Weights of a small mixture-of-experts language model, trained from scratch on English Wikipedia: 11.2M parameters, a variant of SOAP for the experts.
Below are experts of layer 7 (counted from 0) of a mixture-of-experts language model. Rows are named router (the router's row for the expert), down (a neuron's output weights, with its number) and show model dimensions 0-127. Each number is 500 + 25 x the weight over its row's rms, rounded and kept within 0 to 999. Numbers have three digits each.
After each expert's rows: "raises" lists some tokens whose logits its average output raises strongly, later layers aside. This comes from a sample of Wikipedia text that the model never trained on.

# expert 13
router:472488508472454518502468543469500502521537500533534528513526515464462472519459534545476490456512507507477473501509521513516446494534513491502514505468512499507475502500444495483510463535497511472563487512472535520482531481520447506455513481505525512496480539527497460504522499493532475505539523461496490461506491505472537534473502509492480479512489548466483484493500473508522492484528
down9:445506492520485522485494540526458493512483467501484524523514468533544496487540505500581487450498504504528509518476493490515479512489499535480502524458501464476446518474505492536511535507496505509510463514512487513504476485509501494557517444523489466509540501527510525431480506525471462487507465509486501497520527537557494449505505498505506514527502466480478492510488509514493496500468
down10:513520524484492474504468505480476504505504485509474528483498556504509533519470499513526521489512521450492494489472496492548565570474502528490520480489451492537479489487494506499536488511539454490474513526554497509490497522539477486487488510492532502442489471534515522461501520515464498457532501512480534492515487461515518495510549493499557511470453471470460500489502507486505514503483
down11:508470531517493546522508495503525515511536521474540473495514487473526498515494518462469495487494492478484470534533557468548492530554478465519480506521460489497539489499486483467467495496473479494510474534497503508507512492504511493486492535497491541485519556506522470542489434510484447533488496466511484499493515481515553495505547506491488473469514520462500506465515486469531456483529
down12:492503497496444503505472474501501515480468516475519483515476551479497497511476478511495496445555498467527553484507526542518439514492519500493491513492513459499462476517481501434515513477545482490499496452458501487475538509492498559504534525492492513481481510492501500532513543539475516470476473479534530492482491516482485530546504499473544488500551541502512471509497510512491481508508
down13:472513496583482551515479471499507495517483506491481488473492471429473460533461529503529507473501478467541514515505499554507453475517505513536510529498512485500528465505517546466514500481470506518509492484522504475523493551510478473491461497504542468510497503508492470502512490521524502532510535499490512531533492507506464506493507509527555474449529507505528485445480512473499496490515
down14:526526516483485495467489493535540475518470498504530481507506558489476488531540513517525536470502509496556491493489489482473481505489483472488528508505496514512500503553474502529540548504469532446441538479502489501490505477466522541500468501511490457494451512520508515541460467497531506539525480462527493534490522493502503484501473458509484494486509466534447469485518477522520506506477
down15:498468560486545501535465464545546464527509490518486515539524513463495513488457501507509505544497519495526528533517537456527481505508479476497536524513511509483530462490501472498464478460498493482540492459505511482489502508486480484567510499505553475492490492515525485493463535457501492481488522513474523511480486485496500476476542492464510455545496513474491483460519475515531503478491
down16:504504526495556466470518510530519478496517523499493499485481473533501479504534521544510488498507492546518500524500519492491527492463477489473528473529472497507520480504499545494476478469474474476532511517461459482462522551508531493517515503498519452481489502494506527510500540477535503499456459522529497477456447483492546484494450459491477497504456466498539529507531539516523493530538
down17:495528494429470470481498510506444491505454476518526516484510480479502499530484501508470488504497492511494512544491492500492553477510494505490520544476465538484488464533471495549500454515499545487489481481466486529533530480471502511499529502468532498519488501522495491528510498452492538456547528521516537437524489507470487544506502522485483512504540513491543497488505521544479522492472
down18:510450490482474463549489488522505543492465462506498540523516517474517504483527508480502527515498469523488557442479540526515487507506524503495520562527531525500523509524488510505454488529460492465552479498506485522538511484496521504456504502497494503451511459502457508481501518515510479505501519532490458517503500546512508440477519486503471500493453500528485499485484462487516461512519
down19:482504473527493509480528491488512486508503460494506465514482536501492512535476515527539504521471472481517507511464483531485519513511492500501500529522472494497533490476473452536536476454496493502493483491483536513476504533467473481486521510485522528512560465480473506490450469488479460524524501489531480487490504516531463466490549522563522498488494453543503514480503513524469577479537
down20:525481518498506525448538514494532547453496534513494515523518498503484499474487542494483459480471522496494472510492495510502481504498560481514487496494528533508449471513502480500485525534477499490546528482534486476474488493468483503508457493536548527514520517494478452497492496520464476539496521509522525472509504505470485517512489519537482434471560498447507502481464534533497462494490
raises: "t", "T", "N"

# expert 29
router:513470496426509510555481502467572486499560491507500508498560530485520514498485507513504504502491508519473460488488479517483489473487472544483499488480481499481476503502510490513486498484514476511496510486470484519514534483504475490486506534468512466506479549569512514536487506542524471486507517501474497539513508516456509476521570505466514478481525464478499501515483528509466512544469
down9:472503483480510559544459517541464505497533502501498483482511488472475500487462480497502519445515487516456479526485492508470497507504506535462513503518517476511491421513508485481501506507533479501518512464536470532528528546496460485480501511509492559484509550531487492539524499451518478494547480516513487462479491529470517503498468539457535503498546485498514485505485516526511483510513
down10:481494503517466501491448540497498480478480445489489483487475504533511510508489517506514463509516523478477470470538515549493500533540504522439449472476531529486542473494527501501514521523486493503539525534520473469477487484488486484518520501499548544532472519521501532471450466467497490512491525555519523511505496461496473503492510504482467486500447522506524498459513484539536496506501
down11:514502531521507487513494530488506508460513493513508492495527503487509537524487536525463522527446459485457500509489501564518498485517506521564514529493532508477514493559504466497451513514492476515515484509509472493527484480495493517543481506527514466453500462486479464503498502491438441459461530488504534512530472550476508495506473490549527477513501476482495481468481479507493514493520
down12:495460468451499486508505500486478483498508509503535506495542460502497508496478473496520519520518528486514494516500530480466490459530470526511507473519462503516518527500523579442551494470447512519465476479515484538539468513486494527516486503537475475508500463462509522498516537467537484488481496508499554518442516501510529509477531474508544536508504508517485464513513485481490489501530
down13:544483506493518515516506506511529527426494516483507460471504467488524505509492532503541508512496541521485479512496505492495479506529484469495506516478518492504523527500489504520496471482520478506486480481514501514553478503474481477523525425473523496471485481492498531487439437472479511499521517544504529464547528478517496496464507495523513525483524467457488556468518564521514505522504
down14:511524518476482483459471509476493531467494545509512529551494496484514505533450467508518528504513524489496569478505510509502466540525519506496516502508545462469464484503509531494498533496480487536553520477539486489488461517524495505464493512511492469481475518496469489470509491439524512494494453502503507522473498556484532472496469477488452503538523508513523465483475493507518519490549
down15:463517461526478487579495485486491527503472534481510510457504489521476525523508514484458446461461467466491489489456534491488543481492535485498503483538481538523512492501492518499493506516491487530517503454544522474503514506484499502493538531494541521503506515525493477509511543523445472506505512483505518461498481498494500511485487494563485500487487432513539480506505504534525462504535
down16:475526467501502538498482497523471516471530505545521495492510520475556471432512541513520510503475524532485525536510479504508505494500502504478461512491486484494510501523481508567510483524444498478515460513523477537528512544482461494486545510532487458466545525488497487464471520533490515483498520474514484498477535500526486493515511523506512472458460524459536518520498490463511466510481
down17:507535490516450477491489490504479533459465534483509553471510506499535498476552487473519532518530524494481528473510539517511544476494490508501522514532489527505490461518525488479510522476490479500501475548519447524534508484498481505491570474479524491535479492487481521489507485522480488489478465544505513488499504446481497467486559485499463502488477484473516482482546490471453469520484
down18:520505480531525502460505534531543500492508452469496493481492457532512531532514470464523519501459531529456500486505473447486504480486471507440497497546510507500482502498529536495500504496497523501503470511462495534446510502502519515539492480511495494515515494506499485562482505517525509507473484486479508508442511478479561515482469467485512501520516480566494537500459486472523521504460
down19:485480498519501519512507496496551486535487500517490465498478531503519514453514535479493493533466475508491485508505479486527512490547461483499510494499495525456492478536455478525487523509451517504544503523492555521497496478459494454532483517484496481510544564510552462471528462472462480561505530516487479476502493535531505460499490529477481458502523494496488513479518480501486535485485
down20:502511476470466492529502452484529468526543511519486457493477474522514518488469530507479489490514478492515502485483496510556532507519528519484545512537516525522515441529541493525545533490503497502444490535503474509471509534463492524546468483427520494518510508474476472476485515502487501497505494479445485513492519504503496507491535502464504467511531512506555510490485509479501518456465
raises: "on", "r", "."

# expert 3
router:480517529471485524516483476460537451573525502475502539554493492486463440501465520516524531477502496520462507527527510495513465488474500479480522535472459498475490526521527465482512489506516505489529512489544495492499515492526519511468479483497494518498465459511487482470510512504526462477532497477492512486495465526484494492493496526480510542485487494491465555539476504526528548549513
down9:461501485493473496442482550473494487474483438484528499501444489502502529535495486487464516504467514513493547512540514474518501516526490497487528508539520520543525531486469506515507507509508504505496497465512516469494515460510513513468485500497515529487499472490484530450491501475454434520538494495538552463469487468492502488524500450514514490514502473497533527480541491537517521530525
down10:504512454505516495486514496467470529473474533474539497500469501477532513496463507560494554508498491542469530481529486499497489493504487500469501507516520478560462499528516467471508504458555516509515496502521490520509504505478452483497475502467544485542495463511454519511487479522554468520499500510478550457486482507534527535451522492546489529490490500489495507480477500508530497486530
down11:486510521485495503450506504527504491495553529474497487462504509532526517515532503511479544538483476514493575488503530477537558476458524500551505501519498475490515485504494485510451471498471465488562476467486503476449476515476493501491530531460541533523520493527498524501496496487500523505467485501489482499474434495487460497470461510530525496518469507509534497512515512489492474491496
down12:521477542522510481469451473466516494533485520484508498514474464487485433523507499545493523489508550502451529499472501483521503506535493503488501501522530516448502447515513491520480546525475463527465490499522448466531532499486556481517505485497528500497493507481528547513491491491532519502526458484509493513490475526517442528485514470493482464520498493524509487537489478504466520507472
down13:506491472548586555494543488532486522497499501508514448479517502494505486495500441469488500504515500512506488484498549484467501498480521472484481512452496541493537506480500514530477469546491536482491483494483501510465493537514501510554492465508491522564530511495539483476482487481480536515464505516481460512509455477534490518482523492476532497489468530506484476500477511487478490500535
down14:488491487498489490512517506504496545475484509457472496507510470456496476527470476475458533480507534586505521509452505508497481467476448515520489490490495532489538540500512499546500503467470526514517503513500509491530459511459458521484503531533475516527492521511451508491506520533445497500530493522528504516491524533511496459479532548483518470499524493521499483472536526490501492515455
down15:523487545497515511512479502455504537545494492499533529517541490515510545489481500507535507484505485510519527452478509487493540479484508506487510468540484469452560460519500469538467522505499495502512487505513516474479447492493475499479525464481474502491569495461518496514476547480523486511486504490508487494481498550484453502466520539474560472514487513493485485515459508473538496503501
down16:543552504493499459496517492474506551485502517515516508524438504519515502499510518504499474483487536501453471507507491481535486506464540489453487460475492492455465496484518515522466474505487521518482477530526512535509518499503491497521527528499501482508501519480472492480475497477499461483487478476477499542480525492536487544507463550468539446544491462539534515495561500508530513479483
down17:488537484486504521458479527476523474471520542507469527488482532530505484495483499457519522550507480514509515493510486503496526511499510518500486500489485511533496444543474516505491487458503488509499479500474463496506488480536474504544464502522504477546536488487442512502532484531536508532500472499450555539460529455504503468495489517512494528471469489483497464536468488502560507475535
down18:500510484460502508514491496514553475445473510471509548435475452457533502526514553513529498453487501512522438489505530504506498480513508489489483528527485491519475512507528499511533499460501502527520476555489515483485511467487509491544500497512526552535471545510533484524473466513499505488469505495487476451496490525508523497489533492477520551496467510481519479497489480504515482459509
down19:476540502490509499455503473512492550522497447510488538520490498484487486499484546551506516500492511489484496503519513472526498480544507479513501471512478506472454446533507532477553508505468486445459531517503521502513509496535502493506540498510446516493503504469445476495469491535508491477456520492498508488475531493564528507497547492470486486520553504483516492496493511493455503474463
down20:514493474439531550493456499547461493497502495519531505507489521499480561514486515537472481545506537499540486516488490543479434510530490470546462493494517495498495517494538501512478525518516529511503508471460456522528540447496498509545500503490512477544490530547510502497504467484527482490464495461522473509502492492489489502536476463490481491492473501501518503480496479538498468493482
raises: ".", "f", "p"

# expert 16
router:488499460493514496523507517485501487498497535504486501520495518479480492504489537536489485486503451531511520474481466521542469506473485519447534525497511567538514494487492486476494484546537535496505499447491473487509484523533480476512511489495506541518483528523534482502504514486509437492491496463482508479500487485471491570475549508488522540527491436552455509474515479474511509506495
down5:489495537523552532526486491497501464476465509494466482458447491505490555501479480531510518518474490492486525520478458499488513539505512443514489482507522496505466480504475455513555498463426537509515535484489517526487516494492458507511525512520488497491536539504521497509512532490504477505525487432497485528528514511506497491517488497498484490469539552495538484459488516469532492515488
down6:543493511474496489490497492490467505514515521450480487496533503484506514503520485506450526513542490503472522550508553476476552495482499526469476488489492547515495497497528504493529476494491532499511470540500490488470530540503451501512490531548480532513520508422456528506505471486524493505484456507465518485518503480496502519461441519496515489574481530518499516500490491482488482511530
down7:493514481532502426508517531486492528478493518520518542518526535494488505544518510495486494492507494540519479485484521466521477507518510509527516507513463504479535509487488496531478474505517486473509483516506525498476490434482506459500512504537458502465530460500487461480521437455490459473506477507491494496494481489466459503488470511498520487543512477529523488517484548578500536539493
down8:479515527503492498487491510534499530533512540472469458470488515484518530448526509467487450464494516526488496510477518481509489519481507516479503496501516540532506538495520461499530535505509460519500478529530532492459503510451532504475467464532536493499501552548535473528496513463498500523501519499496554456468450527495480462481527488485486501484489523464494545499513510476514474503533
down9:499442497474449501512526536529545460520528480468476484499492492489492477476487519487490518474474503530528552482459498512521492550574502479511512494469560478534523481481512517518514550512467475528497506490494521483520499519488489507470536472517515485466509461502462510513463552491485501509481500461512494509532507483471501491539526510524476549461477506532500505512498506482531510519505
down10:501509495531498520497472521522518470530455548481514486540523549505477531509503525501505441470520479513515478452470478500509478543510478502507499538512490531515541526465471522492504544469449506508491525508479501548501486530515545511469495480494491509506493537502468489474489495483515529487488470499502529482487464512521522474478477564495466455482457460505523510468491477492551513483513
down11:495499492483510503505538513511512510499468473509497484525471494537496511483501498521505510471489502544455533481539512498499498471525484490515523429491455474468475520512460492466454528495488484457556493497528489483489461529510499474528488485534538518540538511504530448527530493493517471497482537528470510560531510513501532514486487495504547461480515498444541503494506481539509512489491
down12:472497489454467479466556495560526540484517479491530512535481524523498472530538495457486534499520518491500486509471504507547504499512498477534502523443516537504540523488497483523494496527498523513502457529520488505518468474487498487534477464498490506529539494442514532498478501495445443534511461464514482503497514527520506485489512468508522509485500465485488509459503473491545509472498
down13:517562531526514524539497477519514492500495543480480470472509452454494528482547494504479485535500451489483522494505508556448527482449525533483472524478521503533499483505545529466552519491490421479517504505516504481506518528511521478457499489497510505497484516486500513464520508478479531492487503501460485491527506457508507486517527469473503480497513529508514515507480508505446509497534
down14:566518502512468505465507492528518480475479476500510482510469474531509511462490499488508578497489494450467507507426458487482495499499500492496478478485496490499500525498479540536482490497496475540459495500497498515480513521511550525515548555485535501508525526484517515551458502512493557474534509495537521514483510505525509533499487485478484488490480511481483461556458502494510489483490
down15:500502511483499491450507520483516500467484496491499488505507508497510524471528514487525464485514508476457505494502484517545532456468531469527516471481506506502478489547546456523479495527477521515501483495527493442440494530507448480528435470483526487504501553494513521456486528482497541486480530474530524487469512504557498538499505508520513538510515518516496465527517457491483494509538
down16:512557498468477495464506517523519450473510487489478472500466523480507455491529493507501530496466513541454477500519488498505511518537444521535475482507553516558469505497487472489480524483495496548489517488475456471511513528435504487502496529496492505507451507528496512494490525545561478518473491491533454521491519482476513493482527510474512508513498528456505498494535485530509521507496
raises: "|", "y", "-", "in"

# expert 21
router:500542486503472531516477525475508440503521525496527514478480511504508500514492505528502489504509450529509475493537498536515486495494437491488518487461467482486506502516495436478504448466484542501503495497509504489451552480507495525492494470484491495490466526518486492511568524555519502534506518502504498436494512458511507476496469518480500510568491526457484486538513497488528499478518
down21:490501486464511517486502538479489531488500452513451498526526472497496523451491513498444466497487472506500501498489508445538507505490487466549459485495478457491484500510494521527477489523513524566486517508510512475528543484522482492470523473478513445530530499530509494474542486479537520518489495473500517474502516492503519530512545469499520439508485554508537495551476485516499518508496
down22:470475496524463527507477519544471474526472485498496458483488501533492541523506506500528452432534514515487529498507480521468500490513498492488495496481514469480570495525503444504516497507511520500452475534473482500524530490518522501477522515546514519522490488504513486489485468531520501486540481475481510502468477485459535484489492457509544511510507437505529518499475523544553470509508
down23:501483493534490508497512511462524519491522506515485481471481507507518487525541497483502509494481475481521513505466535509446454474475470533529517518515518477530474536515544465512540469470471533498514482430486523513528498511503522500495502493548470484469493521474532486526495503453527509457480504521525528480502490552518458491522498499523524467506530525503553486460529459486546487479513
down24:522525527500523497511511467518495504500482511538449485490480478519476494534489528465551539484507522521530519478481466476447442503468536465490483471489517510496521487501478517515484521440536491488530497483425504496527504502514460497550506499512495512508460487508534492508482516510465490502456521515511532514500539507510451490507480476531484528531487529492511517472505494508489468543555
down25:475509502515531490509528471504469475500522500498496538491518467482513491496524511452520501461484488449484449482532496445505490504470529540492491503487499481503548523490503479476497500490514505554491522472518522507493457523519527536515483467479492552528472444503483489472546460498529511498436521536508460491484515507506513470493477470522489534505502462528548500522476516518546499473496
down26:487531500502502509504494472519518457501484519502489482492531503495522467573458533543518491508505523490491528510467570495526496490530496495520469501519508503498515494488512538487499475522510489504505525479463512509497505521498528506507522490505459506478505501469445494504496509514462467510453523475444484518519577561483467458513483468500469516521514491526486492532512432493513464468500
down27:506531515532529534524482543497513480471509524510530489524436497477534447532499516509472530519445517502507479495545487486502491458516511470460519483491509471543486512437488503522469524539492511508501492528509475503466468494488563513506493506533504507498486530489465489503488441495511467529524506504509497467515549532516443483512519492515495507506498494461565503500500515506502488482507
down28:542539517427505520459483533508545504529513503526484499494518523506438512472512526511491472523506487475494502483464517507490543503487509484478467514476501501488516465479471451507527505482516486471509536503540503484501548508515461504506559463472492485519544443481520504505508532491463451423528523514510519508484501491511510526512502514471502502479510517494497468524492502496467513539497
down29:563498464480514519475521520515551521513514483534510500519495461458469502485515529503486495478523516466468511471503468528499509511535509535504509477489484477495460505502524454507500478533499463526505468457519529505496458513520520528510443501496507514500556504496523506518466531477519493492520482527527495456489586508460525467486507498508529478497476510502530452509494512528495498510455
down30:495511510515476496495506576482490487501517489417498492530533495480502457494547495519533484517494488487510497476479481464498495510524485508477524469467494475514513494516511506527516487504513512534540523467570493500479521499515485478504517473538478513452518514495488512502482538488506564449492526464446500450483519473536504503482518530502506508488515499474510478496482533521506556508456
down31:505487514487500530477483505483507520515499487499511520472551492462527513506487485574480500483499518479480511494476481531515554533492500547499530507519549483471522526533497436532473502499491489489470464486496501448468515473521536462554479440476508494521501516492550499500499492506507465522506476457507491465477521500513504473447506519493489508501483499502471543499515562476475498489482
down32:524501482490504476468514548516517484517488516498493470538491473568505492522518479475504490510484498500493478539505479478488502435471475475479486520499523495514476477478537495467488493489491545519521491492496525467525557453472449524531551503485462511478509480526493506503452522542493519513548511525480495465463528543506499484532486460502557528481522495527497468489502498522509491534489
raises: "in", "er", "1", "ph"

# expert 10
router:521520484480457474512477528467530501513497534532515515483509506476447456515466486507523565532510456511533492534510523497506507521492504530477490513484518520521482499514473504486495481533522505491485530463493468483473530474512465537501476483481529564485519499505515505498494478511527463485524567496462502461464503471504536503480472533496481514524504437481478505492505514445547504516490
down8:508472541458503496533538445519495474526478499477543529499505540516458506508518523499512514533502505539523517511513506506517479491473498507489542436539484512501492422489496447552486518491495522511498499554516498513495486489502501517497488491516449470501535487483479461475478486509517512511531498492501467512540477506444493501499513523493520535458503536458480494509478539471470503473487
down9:506496455504494517507515501467547505505498471512548495482474520468501455509474481517527512504527464536512488504547546497488524525475507489511513508450509516481497533509485509514526536496527512508520485447516523474503542499522494496438488450503561499466540516486435458473535478506486564506502481487492497517539496489478465528513486498511525482487481478492485459499480494528497506527528
down10:478481558469539474520466498522483547486484523520462496518517512505486490489482499482546509488508533515507508499492461492539498533533524460478472489501492516496529511552460512509528474458557480533510525453506554478526486451464492456476508526494516481532481487493490483524471514508447491486506529497514538482494525507503503526457485528500540468504463486498482501520531519485492496465510
down11:491513477505508501487485525475516504524505460501497477509515469495495510513526486504485508536538525475479519524496475481468471581533524513462498515465529521466521527540521518489525474503481494495485492476473470482456441528482507521547490478526524514525471505521513521487451473494514513510543451529479490461498497509459489496547498553478492507529520514457520497483515513505529489472444
down12:498481548478501517508492506506500502485492536488525494481513502502528491475512541469530508531486519480536485486505503459491522496512510533475438514508509525474454450459491492528495483479485530528490488471475496497492463494493503529466550525501482451496516525479569489525468492513507480465489462446523496516435560481510513512465506513525507489516500549480542516506526472529498496516517
down13:549499484486450532436477527468506515514510508511526508458481528515516496534492506504475493495483481529486540456539539476487466487504446465497502493524516470543494514526495535513531538520515478523508529494504492486503530507517480485490501500533518458479535487477466492458500497482523527487472502493472508483460493514484542485522509491555460479450482471509506528533511506570487505490489
down14:457507470499487481530480500478477493485559477499485498437508501508480522446505495501494484489493506512485508535504453433501502514494528519500489537485487542490492500541537478514513484510527459492474526484531482519522491496471545477549532485516508524502544537531476474491483525560469511468511491531479514532481460523504506492492537503531489517495498522536479490517443499487493455474496
down15:450457500515507514525479469494490510519484505492465518521462549472492508530497479532476530446525471478486499486493476538531521519496491493522493507472479512488484473490443494556495525505496472520524467542525483528511529468501525525525471481520491528465526525476522518519520476509460469504514490502495505504452499521501503528531550503465516547493490499552536486468513523491486443470493
down16:526501521497458492486503479544517511536484502506502487499465514477505530459493482459466500560536485491529503519428492466497452517491537487462496502497549490519501459487516487510499473545557521497547509501506501511524497498505502484505457518481485475483508492492490510482516521528492486523520478575492527485507467504538474535479487480478510528460492556488493463515555513488498502491501
down17:526490525513492498499442532475552501483497502516528547451510515502481502514466546480526500490497502545483472471496478503477535587459460511513505510502530495513537491435501537499527467501505517495527466509518522513498513478480493481552511476485501478473494480481454519511463523462485475496556495467447507522513501481510534505507489499506511502552505494475489493498501520497532506491492
down18:517474516536471573506508483501525517495489440549481475494521445541476509488518527506431512532515521508516492530490500458481501485526468536515502482503503488488488470512489469502490497506507483452498501516500519508512495496535498514494525482567529570446477481506530477513475461532498481478524519461486492522487500492475535511511496484506480471503525475481494515516472542493480477526513
down19:557502532536508498503496537507516530464491488496506468490520484504509526487471507484481497517526523504485522499500455483534424463536511509480541465511501532457484507526470458467532482468546494499500476509485505540474523485474506451470510491488514511509549529524507524481468466492529500478512518484496505496481549526540456478485476516488459505504491524539478527466542520480478512495518
raises: "f", "ed", "t"

# expert 30
router:544529492482537447486454531491527512481504528478455510473528537481504505488496515515470494466479462470488471514468515498503470488468511503474481480511517501506468525510527469493523514494557465499490529500527508515499552491520511453516497517479502463536522490493506505524511513498514465514521494551489508496490544496468480531513498564494467470499460435509474549516489482503549502511500
down9:514469480498504470497470510534477485503485493510495478520509468461516524551491472509481515492497501471468528466482532508533484546502483519507478535471474539538529492487468527558489477468470519459524537510482462476510556466492517495510478487484467541485478527457514536502528520498498449535524477504531538495490488511501472462522531504473540499482456526523508524493502523519466510491485
down10:502505490561473520498493475498509505533525501498501451522524517526523480481469484527479461541478507520531503549492519451480516504488534494500507507490538513473521512464505511505485529460533435488519487492519531460517494514490538477524512451471538503489488505507497444504475485473508493556489468538483493527516482492524524509517491515547458476479426498523502525496502515489468494493481
down11:472540506476501548471484504456473502496491515496486529496496470482469481497489527557490474513479527478471520509492480533452534477521450483523495531493464507476475506495474472496540493501515500477505493480447500521543529506518505513504468521539528505493498477466545506512518486522521532498499520514501532521580442485517544519459494505475482511509506456499506477496510495452549497494515
down12:480486495565529443483519472494523510490495499539501523455506499490503498511549481481497516508501518486518457476511504559490490518521508506507461486480503492521539483495487461484565525494530477502505490520483500465511507535505520472497462438468463519493486551526527541494509514468517439488487515499518481481529484503500474516502527505481461505499510476478530538524465507542456516499474
down13:511494505473502496468532506505471508498447483517479465534498504497503536495508471478465496525493452493487549470515445500523476490476493448504517530471486490507481497504479475549494439496495484523507542479507508525457512467543550475520533515491511444511508500498511531524556527527519508525460519508535487474520479543490460454507474470478497544498484504513509492505508495518489502521471
down14:493523514475482480478556488543486523512502524511468482508510515479490560479460480454465518484483445537496498538473479517467542442465513504490541498503471464512536488450502473527490489457473480478528494517476518505460491469518532494494489515501526513521499488511566542537491489480487500505513516500491518514496519519516524468502472517467487536525505509517472499468479502553510513513491
down15:527479495479490569499503515510481497494549509493488528461511494471522477486520517545561474494525545464472503536528494466501494495532484485486497497489531558490494513467503499527496501496509520482512484506497524521476515485493520491491479482530488498469501438478459508466502496504478514507558428476487521553501512487519497509476505504546501469528545463483519512503493548507468524512469
down16:506513491484514535478467551502519492512497495504513517550499484523528489512466521524497551519492482516519536508509549455507475517536506471527537496550512469495493489510465481490512484519474505530504493464488504496561512487500457480514503536480491467514485484485503529509484503493509484451451495474510457522545477489427502495437507477499465519542538461498468478518481511481495498508477
down17:509567488484477515562440485542502481496485508496490496482510535526544471520527508483485452512496507515504525459493501462491498498487507495506538522484517510498465509461470493474501514505488459498467502528526456525578506481526513466501514519504519530506467494480533499480541524512494468466467514476489489488480520491461499509447487514474488469510499469531491514495527482495510473562516
down18:458522480476475539499465497514442519501494472473479492451516529496523533454504495510494533487527482496535538519485516538507521515539511500516478497517487514521496484470499492470539490537484527520479458490498491497543527536492518462514483455482508464483461508472461501483493515508498491521521470501508530502479469450550501521491515516504463515535505477534526500526447512493468522466556
down19:522523470491537500496488510480555480497460489484534451473498487494520477537502504505518501451497508523479459515511524539493554498494477523497451488478504469459509549479525510470496485508507520537479485548544517521516481481525487538445493531498490516487481473486515522500519495553485486489431502512456489468522515477526498502507511456487532527501507490493491512511542498481525463521468
down20:506523482462501492522503490477474517460492498506516522465554526512526515462518491498501472541493514529478488486460502535490491546486474528460473485503482554479501454511514452517466499507504464517526486466497514523544497482473488526482469516496554514477501508512506504479450495517494532544502515487534458483551510509461500515487542508492494467520506512529511524477485547498503531457449
raises: "or", "r", "ri"

# expert 24
router:510533511529466535527490514482507512509525495480509515537497533480518521540501482538476476515497475497498465477539509580500482459488492465493490494482468467476481498521513464505532467481509507529482519506460510509466522476540510470479505474498494508490501526512481498525564538523525498534533490506475480470495476461477478495546527521488491470540486495484450480537517462477499556493524
down8:518516510504504467522532484486494497544465524504484464544493532478493476442461537504545510496504520476501501502513514507470514503507485525482489479515496465505493469514472510481489512511488482572509471499487454527503501523498492529515512499523480471549515512543488468468498546520480449476518510501515494507445502475454507462532512437533528506503529484523470533495462466500477469531499
down9:423527479501489516497500480477483498501442513545512472480487490481470506472498460502502488485525546482524523489456504555482492507495517500535515474521492480492482521471503476496473523496500519526489506528490499495511470544535511484553522512462513539566490470476506535493563466549512485544507495512510450488480537482483495498468494498468494469503543490494504524469483495482492495504521
down10:495502534510534488456487514479501486530504460469495556488485496475445532559487517485483508497526529497534508479493500504472471532508569457499513497514486521493501520480493478544502503485499559479478498527541494477506476515496537488473474513507504485502512537483503468523499450475472510512515506513527500472533506468491451532490506454531469476518511502464502490539522522454486521449506
down11:471510499473501472498476475493465514449505492493509509442470545492508536483517536553534478491508508539530497521487510505510477488485486494492486492496540475524491521505559476499499453454503510524493492518509502507522485459502508510526400478508532553546527495489509526534493479499503502515465467504505522507541502520485515512517501510524513526502490469523481483460484471511485551468476
down12:526510512521483520512490531442483464515533496480513469479525510474514553490504516500550522486443507525479509540483488475485509511459507473487513539523495503505467535496471520488491510427504485479466497504491501527521508529495484486525463496475471488492513500481456466520505493527517498493495514471518544508521513500494492505495511450496474522507518490516478485532557490560556513454448
down13:501528472508484477463494457517514510542504513484498532502555507477468496456474502549464509521501496515483470487493530522482488544478526469497500476499489507480558485511508541508530531520451545484508549521529502516450525481469505485444534533513516464532467506490493501484478486539473510491483471491503483466495509520491495476468502514479474497564496512475518536540479505503508490530482
down14:534477524570526499459468455524505515474542537506519522531503507476526522523501479527467509518519458504523458479490452502494487521470506483523533472485520464474543504511521516510471440453503526455517485506476471555522483471495504496465511498532493512504508493485510495481538500490501480486485492501496530541519523476506507493481480497549496447546466512499477488521542478495490498497507
down15:492517511516498531467501507504511495522473486519509484495459450489514496458516496512518477501497479438490568527502525535443496455489527523495522487514537516508541530445514504491492522495483499490492563514505502510503472480496535521541480486557480482522512516491502498449469508504537475498487460535528512486513453515507516508497510528515464481483548498450506486519527492492476455523500
down16:532467499514458526511489517493522493467477498490503514528551544513472509502520519524493494520486500517498524476547460511516497468519459472527497493461450514475502478520532527458447494470462492537483471511512460525473567503498478500506523536507497531480497503491487512537474487491488520491525504476453516516475519498456502458487496513470500554495483505486454528492469525514510546516536
down17:480512500495486502506480509536467531485485483459492456490484540507509457517542554495516510515549515507506519478446523495500477503527524536488482466491500488472518504454530513524508531528470519558513444515532507526520497506526464517477479494472493490489535508488479518472499486466485471525528514498494490448538461489521541528500491486458473526505479504468453518458509548512493487492501
down18:526495532478480507495529493451457490518509530493504507530533541507460480490478478457513485492514519478495502507500497512505493482505535500531535531525474509497520440499515521511501523554515492516516512532527512555545471513521492505495498470498481496456522518507480492492461477497520490529502506479565469538461489481492498485505515464482477542445470431484528475496533475464492509463496
down19:509536523510512524497482483522553483515496499503452501456494508538502510510508472523534501502478475488451482492540572496491513481510493501528486511472514489519418459483482516499492496524550502494508507474538463506519510460464472501475501459504562526473495521457477524505496519517515449494517470510473497487528470483517498507508494468512489497519502476527501506512564498480527457489482
raises: "2", "1", "f", "y"